Experts of a small language model.
Experts: 20 experts in each of 9 layers, 400 GeGLU neurons an expert, a softmax router.
Below are experts of layer 8 (counted from 0) of a mixture-of-experts language model. Rows are named router (the router's row for the expert), gate (a neuron's input weights, with its number), up (a neuron's input weights, with its number), down (a neuron's output weights, with its number) and show model dimensions 128-191. Each number is 128 + 32 x the weight over its row's rms, rounded and kept within 0 to 255.
After each expert's rows: "comes before" lists some tokens at least twice as common just after its tokens as in all text; "comes after" lists some tokens at least twice as common just before its tokens as in all text. This comes from a sample of Wikipedia text that the model never trained on. Tokens count by the router's weight.

# expert 17
router [126 136 124  92 117 147 168 100 152 144 123 140 129 122 142  94 211 130 106 140 131  72 129 128  96 149 124 124 178 138 176 194 128 115 129 110 118 142 104 123  95 107 109 152 128 130  71  78 112 128 108 132 122  96 192 155 184 137  98 128 150 111 122 156]
gate0 [ 88 127 133 114 143 143 182 112 172 166 110 128 150 117 144 108 108 124 153 152 108 112 121 159  97 141  85 111 206 142 155 135 168 138 131 130 155 125 137  96  85 112 126 130 114  99 131 170  77 153 150 110  89  92 124 152 111 171 139 110 144 134  86  86]
up0 [148 111 135 181 144  90 118 201  90 114 131 214 103 163 148 144 118 140 175 108 148 149 107 156  79 160 182  76 160 123  91 149 137  99 152 112  82 105  96  96 105 137 145  79 114 145 100 102 135 127  50 133 166  98 111  66 171  97  74 199  66  99 147 160]
down0 [148 109 161 110 118 123 129 169 131 123 124  85 188 104 111 124  69  78 144 157 138  89  93 170 141  72 170  70 114 133 203 125 210 111 154  87 152 174 172 126 141 178 154 103 141 181 131  95 210 103 126 211 141  88  74 163 107 109 114 100 142 178  97 185]
gate1 [117 124 136 139 154 143 135 114 176 129 183 118 136 111  58  98 170 162 130 155 130 135 104 140 166 174  60 117 103  83 134 164 101 103 136 174 141 106 148 133 157 134 191 102 126  55  96 155 120  97 149 145 127  90  62 123 163 111 172 106  96 135 103  82]
up1 [142  92 191 103 156 122 141 207 107 172 165 127 122 125  64 120 197  99 143 173 114  64 120 134 156 157 143  42 103 125 138 156 175 102 137 123 129 199 138 118 128 160  96  98 202 123 152 107 175  96 107  55 185 119  37 106 183 105 173 138 157 146 156  85]
down1 [177 108  79  49  75 150 113 114 133 124 133 153 115 100 111 161 137 133 136 176 156 130 151 125 163 125 106 105 202 141 157 124 152 136 145 137 125 132 165  68 137 142  90 142 137  99 104  86 164 101 103 136  92 121  61 135 116  84 150 170 153 124 129 149]
gate2 [114 146 139  75  58 157 146 180 141 108 122 130  93 131  90 207 148 146 148 179  80  84 130 185 189 157 131 122 142  93 185 134 103 163 148 151 140 143 118  77 122 122 147 127 130 105 155 112 151 134 130 120 127 123  91  81 147 160 145 152 169 135 128 140]
up2 [182 158 114 118 135 123  91 154 105 168 138 163 113 184  92 117 122 110  64 141  64 165 121  90 109 175 169 111 107 149 102 147 155 114  96 142 172 173 109 122  88 117 147 140  99 161 126 141 117 169  88 123 101 167 163 217  99 150 144 142 124 132 137 137]
down2 [181 117  77  85 100 162 144 160 177 125 141  86  76 146 119  81 121 149  47 143 114 157  76 128  74 181 158 108 174 140 196 147 180 204  95 117 186 138 143 148 219 162 165 103  79 106 184 153 110  82 132 144 132 171 124  63 136 175 126 149 125 115  87 137]
gate3 [ 93 168  91 159 148  95 182 129 175 168 123 109 122 156 119 152 185  93 135  80 140 142 117  92  74 147 119 128 139  93 116  40 135  83 174 113 114 114 130 115 112  95 121 161 116  77 170 176 144  73 133 130 101  84 146 112 132  87 155 179  87 139 134 106]
up3 [ 72 102 131 175 171 179 138 135 169 136 206 166  97 172 146  96 139 188 137 184 153  92 105 134 105 156 120 118  85 159  72 116 115 154 164 101 127  98 169 165 132 101 141 132 101 122  90  91 175 149 118  83 125 186 169 125 188 120 159 114 109 124 177 129]
down3 [101  99 101 128 183  96 183 138 137 139 121 183 130 140 116 145 151 130 169 131 136 143 116 133 126 117 120 154  77 156 216 157  91  78 178 144 106  86 117 124 130 151 135 153 114  91 124 167 165 127 150  84 129 152 131 134 133 119 203 101 165 168 123 110]
gate4 [134 139 168  87  98 110 137 137 173 175 104 143 144 146 127 104 143 109 133 122 179 150 138 114 110 115 165 162 124 152 152  77  98  94 100 118 190 173 130 140 129  82 189 145 124 139 113  74 127  98 160 172 104 148 157 110 141 110  91 102 162 110 116  79]
up4 [159 189 123 126 173 145  97  65 140 156 105 165  88 125 127 165 160 178 103  96 175  95 112 103 188 116 124 130 134 117 139 126 116 124 101 121 156 157 143  83 158 110 175 146 111 165 162 168 103  91 161 101 165 120 159 119 119 133 156 102  98  94  82 144]
down4 [118 110  49 132 137 139 108 152  86 151 104 178 114 151  93  72 169 145 120 156  80 156 127 100  74 154 104 130 102 130 154 163 142 161 126 134 124 164  94 132  87  76 178 148  81  92 160 134 122 198 108 122 106  80 135  63  86  80 193 107  52 172  84  97]
comes before: " States", "°", " |", " York", "-", " place"
comes after: "\n", " the", "°", "′", "″", "|"

# expert 1
router [118  92 100  72 114 123 148 129 146 145 114  82 133 124 163 113 143 117  75 156 138 149 154 188  87 134 172  97  87 143 153 149 178  90 171  99 149  99 146  70 136 134 180  84 140 158 135 144 154 133 136 198  75 115 147 122 132 130 105 118 147 124  95 167]
gate0 [126  97 143 178 110 112 164  96  56 124 167 131 154 156 128 193 146  72 117  85 130  95 179 140  87 176 152 162 150 202 135 141 116 111 174 128 176 126 101 149 159 155 118 126  89 103  26 165 141 114 134 158 164  46 150 175 140  99 189  99 201 122 174 189]
up0 [ 95 100  88 175 228 123 122 132 138  94 109 109 110 121 163 125 119 102 153 144 126 162 112 113 115 153 166 165 136 130 112 115 147 147 188 132 137 164  57 133 177 155 131 129 126  93 174 175 107 109  88  65 120 116 160 164 132 132 178 163  75 156 121 116]
down0 [138 109 179 127 139 153  99  68 151 124 112 104  98 131 165 130  83 144  86 189 125 102  80 104  85 136 172 159  82 157 154 162 136 145 129  52 136 133 143 153 109 111 152 125 142 131  90 171 131 113 130 100 114 154 141 100  84 134 161 157 119 131 167  86]
gate1 [104 125 133 184 154  78 167 138 129 102 102  77  99 116 111 116 168 111 115  80 154 167 124 161 125  80 177 116 112 138  86 122 112 126 125 152 123 117 127 174 182 136  67 118  89 132 115 105 114   4 112 105 108 133 149 160 156 138 169 150 100 145  86 122]
up1 [188 106  67  98 104 130 125 158 150 153 157 101  94 137 156 146  88 149  98 131  92 148  85  78  90 106 140 116 194 106  88 137 140 177 141 123 147 146 100 144 152 112 103  74 120  96 128 131 163 162 110 134 135 153 103 129  87  88  94 145  93  99 144  82]
down1 [152 116  84 105 107 169 151 119 131 148 132 119 110 151 118 133 140 135 151 118 141 105 153 155 106 116 112 118 161 157  99 151  76 130 143 167 139 100  79 104 150 152 171 165  77  86 145  90 130 165 104 136  79 130 123 123 102 147 148  95  63 204 161 103]
gate2 [133 138  87  89 136  86 145 101 169  77 142 139 104 112 214 149 188 119 184  88  92 138 147 192 158 104  55 154 104 152 184 137 117 115 153 159 114 109 133 132 113 104 174 139 146 124 125 109 122 133 157 154 173  37 135 220 136 123 141 116 133 114 146 140]
up2 [141  80 129 124 151 145 161 198 147 123 118 120 123 178  49 129 107 115 110 160 140 116 127 140 161 106 111 108 104 158 116  70 121  74 132 128 135 148  85 116 177 138 210 151 114 109  73 140 112 124 128 143 148 112 132  95 136 180 140 137 185 132 106  65]
down2 [137 137 118 175 100 100 102 179 117 144 109 101 150 134 176 153 124 164 157 110 136 151 138  95 148 173 115 126 170  58  92  77 100 135  82 197 159 115  99 154 110 146 176 152 127 132  73 169 186 131 107 120 110  71 125 125 125 115  98 163 151 155 133 121]
gate3 [ 95  99 138 135 149 115 104 140  77 129 127 129  94  89 161  72 116 134  93 114 196 142  99 146  99 171  96  66 165 164 128 153 109 132  91  96 157 115 142 131 177 120 107 105 136 168  66  91 155 157  79 147 158 130 130  74  79 128 132 118 130  90  77 129]
up3 [ 77 126  96 144 158 117 148 124 157 116 102 180  97 176 162 154 138 156 138  98  65 170 116 198 188  95 143 115  97 118 192 135 155 123 136 151 111 155 122  94 125 148 144 114 175 135 169 124 105 145 136  60  94 104 163  97 143 145 112 205  79 190  81 125]
down3 [110 142  81 103  97 106 119 163 134 145 148 164  93 192 152 181  95 109 102 117 115 103 130 168 112 179 145  97 183 142 153 172 121  71 116 171 101 145 145 167 108 129 147 127 132 133 120 176 124  83 158 135 147 120 140 139 113  62  79 175 141 184 140  91]
gate4 [122  64 141 114  65 120 135  71  96 119 107  91  57 111 218 155 108 138 133 108  68 120 114  84 156 138  83  97  52 118 103 128 117 146  89 112 133 190 146 178 186  98 158 142 115  49 134 164 112 233  68 102 123 176 127 174 119  97 134 105  94 102 117  68]
up4 [144 167 142 130  92 173 149 137 122 110 196 136 201 147 110 101 136 153 132 132 121  86  76  75 114 169 161 113 130 120 100 161  83 117 118  58 121 117 169 114 106 138 183 167 146 156 106 150 107 175 119 188 122 146  79 101 128 144 144  81 139 106 110 114]
down4 [157 142  56 108 145 130 121  80  89  82  91 178  95 186  96  85 122 150 136 118 155  82 146 127  59 157  86 182 126 139 162  71 200  65  69 170  82 173 173 175  96  99 151 148  91 109 128  99 128 139 138 142 116 105 141 117 123 169 113 158 146 132 149 117]
comes before: "==", "The", "In", "===", " University", " School"
comes after: "\n", "==", " ==", "===", " ===", " New"

# expert 4
router [140 110 103  87 169 129 158  83 149 148 143 127 115 135 188 220 134 125  93 177 107 176 140 142 105 154 160 128 137 186 150 174 125 136 154  87 128 160 145 133 148 109 148 147 135 126  60 133 145 106 184 120 127 134 109  74 124 125 129 122 144 184 103 149]
gate0 [135 143 119 110 125 117 139 119 160 110 111 129 120 139 149 110 133 149 166 157 180 141 114 119 113 114 138  89 127 140 104 109  76 106 109 131 102 100 157 131 141 156 138 163 119 105 126 102 143 153 157 159 165  87  71 170  94 140 153 111 186 114 162 148]
up0 [161 135 150  99 112 119  79 119  63 123 154 127 126 111 147 169  41 178 137 116 118 154 146 157 156 152 162 126 151 146 158  73 116 123  78  57 108  69 120 100  71 144 137 131 165 161  82  92 129 136 123 112 128  77 134 135 170 146 131  68 130 133 109 134]
down0 [ 90 150 144 165 119  90 135 119  91 141 138 128 147 140 193 109 119  50 138 146 102  39 143 112 174 149 186 113 126 128 114  57 118 188  96  87 149  79 102 123 143 153 113 111  90 137  94 118  96 114 103 141 143 140 175 184 105  94 175  90 102 164  85 148]
gate1 [113 124  98 166 170  96 119 110  85 154 125 166 108 102 147 123 144  90  91 137 139 149 135 142 124 157 126 114 152 135 130 153 145 110 125 115  75 140 123 107 152 152 101 131  98 114 148 152  76 123  76 124 132 179 124 179  46 117 173 125 108 102 146 150]
up1 [103  98  39 116 134 146  66 104 169 155 154 117  93 157 105 171 169 134 122 192  67 144  77 117 146  74 146 131  60 194 152 140 142 168 169 106 133 191 161 164 140 115 104 192 109 138 196 116 151 150 147 144 161 206  95 160  76 151 121  63 148 100  75  92]
down1 [153 103 167 166 187 163 127 113 110 101  70 159 177 108 119  96 174  73  97 117 164 115  94 143 116 152 144  83  78 126 131  68 129 112 173 181 167 127 137 164 151  95 106 175  95 126 149  79 134 156  96 119  72 134 142 125  56 106 152 144 102  59 106 129]
gate2 [160 133 137  99 112 126 118 140 173  81 135 109 178 164 172 112 103  69  84 101  75  92  85 111 152 104 104 136 150 138 126 153  50 119 125  86 116 107 112 125 131 153 181 188 102 179 115 142  98 132 100 153 145 155  85 136 135 115 130 103 153 118 105 131]
up2 [ 25 127 106  64 117 109 148 159 119  63 113 122 111 119  94 121 159 147 106 137 119  91 156 165 120 130 141 126 146  94  58  92 128 137 162 121 175 126 158 140 153 122  92 144 141 109 156 117 130 168  75 122 129 116 126  79 105 124 129 101  78 147 166 157]
down2 [ 80  60 114 162 176 102 100 149 104 117 112  79 135 115 168 163 161 133 166 129  74 178  84  98  97 160 156 136 109 118 103 169 172 118 124 101 152 147 167  97 142 101 181 138  95 124 170  97 140 102 153 159  86 152  68 132 119 163  99  86 144 114  96 108]
gate3 [144 108  94 133 109 152 116 147 187 162 146  88 147 127 111 123  94 125  79 109 110 148 138 122 202 144 132 145 117 178 145  64 112 154 125 101 192 124 136 150  99  78  96 127 165  65  96 128 137 120 108 153 165 172 129 142 101 146 114  90 150 118 144  94]
up3 [180 150  54 147 150 125 112 135 121 191 116 179 160 136 109 128 177 103 193  97 103 120 158 118 150 115 155 159  36 101  97 171 119 136  78 100 123 127 105 134 146 141 182 114  80 118 164 155 132  67 101 158  86 175 171  90 138 107 116 114 114 143  87 129]
down3 [ 94 153  54 104  84  82 114 182 165 126 148 138 159 132 189 119 204 150  87 106 115 126 127  62 169 134 151 171 130  96 130 171 139 126 109 169 128  90 176 142 140 143 129 168  84 114  86  84 156 149 105 164 106  87 122 142 100 183 139 105 158 105 167  96]
gate4 [182 167 159 129 119 147 128 133 181  92 144  99 174 189 145  50  97 173  81 102 129 109 127 119 117 134 156 167 108 117 135 153  64 128 126 115  93 167 143  95  91 109  89 160 105 137 162 181 102  98 176 111 145 151 166 125 124  74  64 106 105 169 154 130]
up4 [  0  89 138 131 128 139 181 100 137 198 110 120 176 152 145 111 100  62 108 120 113 106 117 153 130 121 154 121 160  35 157  98 103 150 113 151 112  82 145 135 145  92 123 104 109 137 132 132 139  69 119 107  71  96  97 131 132 179  84 118 128 152 172  85]
down4 [ 87 128 160 158 153 124 127 119  88 125  66 146 147 157  78 162 171 119 103 133 146 130 138 161 104 148 148 119 115  64 145 167 115 102 122 133 135 128 157 181 131 152 134  60 133 138  94 126 180 167 123 105 184 144  95 124 155 156 123 135 120 140  72 139]
comes before: " to", " the", " a", " that", " on", " in"
comes after: " to", " he", " and", " who", " not", " they"

# expert 13
router [102 105  71  84 165 133 153  89 131 163  30  84 100 122 158 131 156 125 100 129 141 186 151 162  71 173 195 123 107 133 127 170 102  72 141 125 149  97 149  64 148 130 151 127 118 157 113  83 170 162 133 117 151 133 172 116 138 114  92 180 160 161 135 115]
gate0 [174 162  96 100 136 147 161 143 144 135 166 203  95 134 165 127 103 116 167 138 146 138  94 140 116 173 142  99  96 100 121 146 179 135 102 120 142 101 129 130 155 134 148 107  84  84  76  90 132 140 123 139  97 132 192 139 119 155 142 121 122 137 130 106]
up0 [ 86 110 111  93 117 139 100 128 103 146  99 118 187 116 135  95 181 173  95 138 140 113 126 128 146 113  64 150  91 114 171  60 149 137 105 172 121 141 108 130 132 144 123 134 158  86 141  72  82  88 171 111 108 141 167 133 125 110 111 127 104  82 158 147]
down0 [161 168 175 203 119 182 103 158 173 105  66 120 119 101 153 112 148 171 125 136 170 137 101  99  99 125  63 158 120 112 140 123 133  77 152 115  90 123 118 116  76 102  94 183 108 111 127 122 144 112 111  91 149 193 149 113 222 120 133 110 185 139 138 151]
gate1 [ 87 200 143 113 101  67 113 136 135  92 149 135 147 122 172 138 122 145  89 113 142 148 119  96 163 174 134 117 127  64 118  52 133 171 181 126 136 130 153 125 112 195 175 118 184 128 107  97 147 118 132 133 142 121 141 136 101 142 107 177  87 119  97 157]
up1 [143 147  98 148 112 194 156 120 138 114  66 160 121 127  97 125  66 160 147 131 146 124 118 112 134 145 110 103 145 138 155 105 140 148 119 208 129 159 135 107 118 148  90 166 129  97  97 116  67 119 145 111 105 124 119 123 170  91 128 107 123 140 127 169]
down1 [141 141 133 149 103 110 107 139 135 102  94 130 148 100 147 142 115 164 121 136 112 119 154  95 182 100 102  86 147 158  98 146 138  79 136 159  88 121 126 101  75 116 128 176 158  95 108 153 162 132 185 133 106 125 124 151 119 124  84 126  84  50 114 132]
gate2 [103  86 139 120  88  90 106 131 158 129 128 119  67 108 164 126 156 142 115 140  98 163  97 156 105  96 196 145 162 166 125 133 116 189 113 138 212 150 199 118 159 116 188 105  60 103 134  77 164 122  94  83 100 178 179 117 174 170  83 181 133 115 172 138]
up2 [113 192 127 146 145 142  99 119 130 117 122 146 139  68 119 103 126 190  81 151 151 119 159  97 139 127 116 118 107 158 135 117 156 172 120 166 135 124 126 169 172 222 139 139 121 173  50 129 107 144 147 102  39  89 103 112 231 164 123 171  89 136  81 109]
down2 [117 131  88 107 141 149 140 111 169 131 176 117 153 116 148 154 135 119 125 133 118 103 140 131 116 174  66 131  96 166 119 107 150 143 126 155 130  77 125 197 130 123  82  64 115 110 106 134 156  95 123 162 170 160 123  99  89  84  99 135  80 102 155 176]
gate3 [158 102 126  94 162  97 135 183 138 111  97 104  96 130  91 133 168 206 117 105  88 128 123 159 136 108 121  80 118 105 118  94 147 111  82 101  80  72 127 101 172 115  71 179 125 124 160 170  85 154 125 122  75 125  82 142 123 128  98 139 160 132 111 114]
up3 [ 56 101 137  93 109 134 191 115  62 133 144 156 136 199  97  89 150  85 175 136  79 101 137 159 170 101  90 126 120 119 127 111 142 162 125 100 142 201 141  90 106 110 170 102 134 169 104  89 124 193 102 151 108  93 113 100 128 146 139  91 156 137 127 109]
down3 [ 97 135 115 146 146 160  92 153  62 135 151  85  93 154 171 158 140  38 150 189 162 119  99 125 102 126  88 167 101 149  68 144 131  76 145 129 188 150 147 147  81 120 180 125  93  81 190  84  98 120 118 161 148 138 153 138 186  95 183 144 106 107 106  47]
gate4 [118 143 160 112 151 128 168 100 148  62 102 103  94 198  87 178 147 134 124 105 150 100  91 142 200  94 155 146 110 101  85  88 192 143 135 157  93 133  68 113 133  85 123 129 142  81  79 146 145 128 131 163 114 171  74 144 100 187  99 118 141 137 110 170]
up4 [109  88  93  67 117  71  63 131 108 136 117  99 164 111  80 161 151 134 123  90 120 159  82 108 129 144 152 146 115  60 118 105 124 100 123 139 109 125 111 109 122 123 141 147  34 114 137 169 214 118  89 197 130  97 115 153 166 135  97  85 205 155 114 141]
down4 [147 195 171 152 118 120 102  90 116 133  85 131 115  65 157 134 125  98 104 110 138 139 106 149 168 123  97 120 133 103 107 163 128 121 130 127 189 191 143 173 174  97 182  96 150 115 143 148 137 118 159 118 117 135  94 130 167 110 136 176 118 112  83 133]
comes before: " was", " is", " were", " had", " are", " has"
comes after: ",", ".", " The", " that", " where", " which"

# expert 7
router [147  73 134 101 145 168 137  89 126 119  86 127 110 183 138 202 135 104 166 187 187 133 175 101 176 146 151 113 156 145  98 165 147 130 132  54 119 114 138 109 159 122 131  93 158 215 121  53 159 135 130 128 132  92 150  93 179 158 129 141 132 167 135 160]
gate0 [102 107 122 118  92 176 103 153 165  61 164  92 128 144 127 138 149  89 130 126 142 161 183 174 133  90 134 111  28 161 160 157 159 156  85 128  94 157  38 116  79  71 174 160 116 178 159 154 176  94 170 189  95  71 124 121 160 162 106 188 141 112 152 156]
up0 [ 96 123 135 180 136 123 108 148  78  70 128 148 123 128 125 126 119 158 141 145 149 146 247 101 170 164 194 153  90  48 114  58  87 169 119 130 115 100 109 110 100 130  99 205 130 139 120 128 169 158  57  66 103 133  72  54 183  88 147 147 121 131 160 149]
down0 [153 162  90 148 144 154 173 136 190  79 110 120 149 114 161 120 132  89  96 134 138 124  97  77 123 167 122 140 157 129 149 176 145  72  72  99 100 136 101 148 126 168  60 200  62 130 102  53 126 122  83 137 109  85 151 126 131 101  28 181 145 136 151 156]
gate1 [135 122 159  98 179 156 137 175  68 160  58 134  83  86  82 125  97 160 163  83 159 167 144 131 167 135  67  89 144 186 128 137  69  75 143 140 115 147 158  42 148  84 108 112 124 173 156 185 102 124 178 126 187 117 143 143 116 152 158 154 114 180 123 106]
up1 [172 195 125 104 107  83  87 143  97  78 135 108 177 185  98 110 167 105  76 167 128 171 121 103 116  94 151 119 141 160 151 121  77  95  83 146 152  90 131 130  97 141 162 123  96  87  61 104 130 156  63 115 125 160 131  84  99 101 179 138 156 184 118 137]
down1 [113 153 168 154 186 107 123 113 111  69 116 120 153 116 108 156 152 123 177 168 129 146 123 182 169 156  97 137 161 145 145 123 131 196 141  93 108 141 150 118 147 111 160 121  90  99 104  90 124 133  90  27 178 118  91 137 120  94 190 165  54 103 180 116]
gate2 [ 96  45  96 135 144  98 136 127 149 110 111 152 117 100  64 132 133 126 149  78 128 115 139 133  62 180 118 127 160 132 116 163  66 141  65  98 119  82 142 119 153 105  99 155 161 118  99 152 129 124  82 150 154  92 167 133  82 158 147 136 115 153 175 114]
up2 [117 109  94 158  81 126 100 106 126 191 126 134 106 174 150 128 133 161 161 149 138 121  65 159 156 102 146 164 118 123 145  67 192 122 143 145 126 138 120 130 110 198  92 116  31  90 112 100 128 177 146 165 148 155 157  74 141 154 160 129 123 179 162 135]
down2 [103 128 155 122 139 146 126 108 163 132 199  67 157 122 178 168 138 152  84 137 100 144 152 168 120 125 137  73 189 107  82  93 143 180 154 102 104 121 126  98 148 140 150 147 126 149 121 104 107 116 204  66  73 139 114 121  96 121  79 191 102 135  74 119]
gate3 [ 98  42  79  85 110 154 112  76 150 147 147 104 109 157 166 133 159  89  73 166 156 139 142  84 152 151 142 157 151 148 117  88 129 179 136  67 149 137 138  71 177 128 106 121 140 150  98 112  77  93  98 133  75 137 111 111 130 151 152 107 234 109 127  94]
up3 [161  98 126 173 145 137 129  96 171 130 149 167 136 142 141 108 159 114 112 127  95 102  85  91 142 132 142 153  88 132 153 130  78 109  86  84 171 126 165 122 123  87 102 199  57 116 141  96  91 140 185  91 114 177 141 127 194  87 179 163 110 143 183 124]
down3 [111  64  98  96 111 122 124 134 138 151 140 180  33 112 117 124 152 107 105 163 102  91 110 179 118 107 192 175 123 151  93 135  90 153  98 147 109 107 181  98  82  78  86 132 154 134 113 150 105  92 129  60  80 202 220 109  88 149  48 118 113 188 145  45]
gate4 [ 96 197 138 130 165 172 129  93 133 115  92 170 142 118  94 155 108 114 128 108 107 153 138  99  97 148 105 126 135 130 140  61 158 118 133 124 126 105  94 132 113 158 124 190 106 163 164 171 149 129 136 186 133 131 119 116 156 100 156  91 127 129 103 150]
up4 [110 157 155 108 136 153 128 108 140 113 106 103  83 132 196  73 118 120 101 142 122  97 141 107 183 115 134 167 151 126 123 130 143  94 147 119 139  88 140  97  70 118  88 168 171 126  71 125  95 118 142 156 121 163 143 122 116 117 137 186 165  58 138  82]
down4 [161 100 196 107 116 141  57 126 201  86  95  91 175 160 163 127 122 202  44  93  98 167 133 108 117 128 118 165  95 126 152 117 137 153 157 120 146 156 121 123 147 128 167 114 113 112 101 139 152 164 162 102 148 137 121  73 117 169 103  67 140 163 126 163]
comes before: "|", "\n", "-", " ", " Notes", " Date"
comes after: " |", ")", ".", " ", " =", " Notes"

# expert 3
router [123  86 124  93  96 115 150 117 123 138  93  87 127 142 163 111 183 105 134 156 138 164 136 139 126 138 162  53 165 116 123 112 129  64 166 155 122 161 155  68 139 128 144 100 119 184  99  40 142 181 162 138 165 105 150  99 160 121  58 153 153 140 112 123]
gate0 [106 188 115 151  88 135 120  95 122 118  67 159 106 114 144 138 195 138 127 116  98 131 151 195 115 193 149 156 106 151 146 100 151 123 136 192 123 167  74 111 141 128 119 107  90 105 137  85  66 157 150 146 159 191 146 117 104 123 140 194 127  90 159 121]
up0 [ 58 107  58 148 164 119 137  95 170 193 113 163  94  96 170  69 170 140 197  95 116  95  92 107 181 147 126 134 127  88 107 102 109 103 101 141 100 107 123 143 163  68 111 139 139  88 211 114  98  94  75  99 125 136 153  86 114 182 132 156 151 130  95 177]
down0 [179 167 136 122 109 115 113 158 139 102 135 159 151 122 141 109  88 129 140  99 148 109 164 106 105 151 142  54 155 132  59  72  78 122 141 150 166 157 176 126 178  50  94 111  93  98 112 129 120  73  75 167 171 126 146 175  67 109 136 140 112 159 162 191]
gate1 [142  63 133 119 126 125 146 120 135  71 186 112  70 180  86 140  59  69 126 153 107  80 128 116 116 152 108 136 125 103 184 148 174 136 125 113 147 135 154 113 107 106 126 146 121 164 126 175 184 155 158 140 169 163  88  83 107 162 144 148 143 150  80 158]
up1 [145 120  82 136 195  81 114  94 126 136 160  95 105 108  98  92 124 149 187 151  91 131 136 179 141  84 128 183  63 130 106 113  85 151 130 147 101 121 180 144 144 131 116 128 157 110 128 122 109 109  93 180 124 133 161 137 138 106 127 162 166 116 159 166]
down1 [132 111  84 131 150 158 167 111 115 153 155 125 140 198 151  96 121 107 175 129 199 126 110 132 154 140 138 108 154 126 120 127  99 100 137  76  95 103  96  82  98 146 172 110  98 115 204 113 120  64 122 130 164  98 178  68 121 111 168 156 171 141 159 175]
gate2 [115 137 158 160 186 145 147 148 127 123 121  96 144 140 135 133 132 147  94 129 117  79 156 147 167  83 125 109 127 118 190 214 172 113 133  99 111 143 135 103 123 125 167 171 116 142  72 162 101 146 181 101 134 162 137  78 102 163 134 149 119 117 139 154]
up2 [ 94 161 147 122 131 102 135 116  91 160 168  62 133 135 135 138 118 131 154 137 103 117  88 169 118 118 102 166 117 159 140 139 111 118  91  85 143  94 147 140 128 140 142 109  73 107 146 104 104 107  53 128 151 187  99 111 122  61 127 131 125 152 154 126]
down2 [ 86 160 167 169 116 133 146 121 107 180  86 119 188  94  99 114 134 114 182 167 149 102 126 160 137 113 125 173  87 134 147 107 123 139 105 156  90 100  95 106  94 170 152 112 181 163  43  56 129 118 169 117 124 109 120 117 160 124  68 148 133 218 109 160]
gate3 [ 79 106 157  75 107 165 127  99 170 148 126 118 117  94 132 123 129 167 116 104 101  87 142  79 112 144  97 113  88 105 146 149 174 161 126 122 138 131 180 163 106 146 174 107 127 162 112 112  95 125  70 102 174 124  75  78 146 125  84 102 201 125  88 147]
up3 [133 146 108 106  91 116 155  89 159 115 121  82 127 159 129 193 107  95 119 125 140  84 117 198 120 125 153 138  98  72  74 122  92 101 136 115 111  99  84  96 179 100  57  87 101  81 135  99 135 144 115 155 150 110 142  93 142 157 113 158 153 139 184  95]
down3 [150  92 154 142 192 122 140 136  80 127 131  65  92 118 102 150  92 121 175 156 176 138 108 142 103 180 141 105 111 138  91 132  94  78 130  99  85 109 140  95  91 127  26 158  81 144 113  99 115 124  77 200 117 118 174 127 159 107  79 166 154 123 154 156]
gate4 [128 142 133 155  83 124 124 142 144 105 117  85 136 115 191 137 105 136 144 121 167 101 113 156 103  79 232 113 128 122 122 164 146  84 136 106 112 133  96  75 134 118 125 121  80  96 125 131  78 195 127 114 181 123 100 118 106 135 163 153 117 112 214 146]
up4 [ 97 134 115  79  66 110  93 112  93 177 116 148 163 153  46 160 122 119 191 161 133 178 148 106 183 134  49 102 126  80 138 109 135 142  89 169 101 141 121 125 173 104 196 129 104 105 163 102 152  69 215 148 127 129 118 145 104 117  98 145 128 163  66 125]
down4 [134 138 144 167 123 113 106 169 127 178 111 182 105 128 153 102 150  95  86 176 145 132 100  99 192 139 214 120 143 173 137 121 162  86 179 125 209 129 113 111  84 148 145 158 194  99 137  94 180 130 166 103 121 126 121 184 117  80 158  94 127 158 106 124]
comes before: " of", ".", ",", " in", " and", " for"
comes after: " the", " a", "'s", " first", " World", " Grand"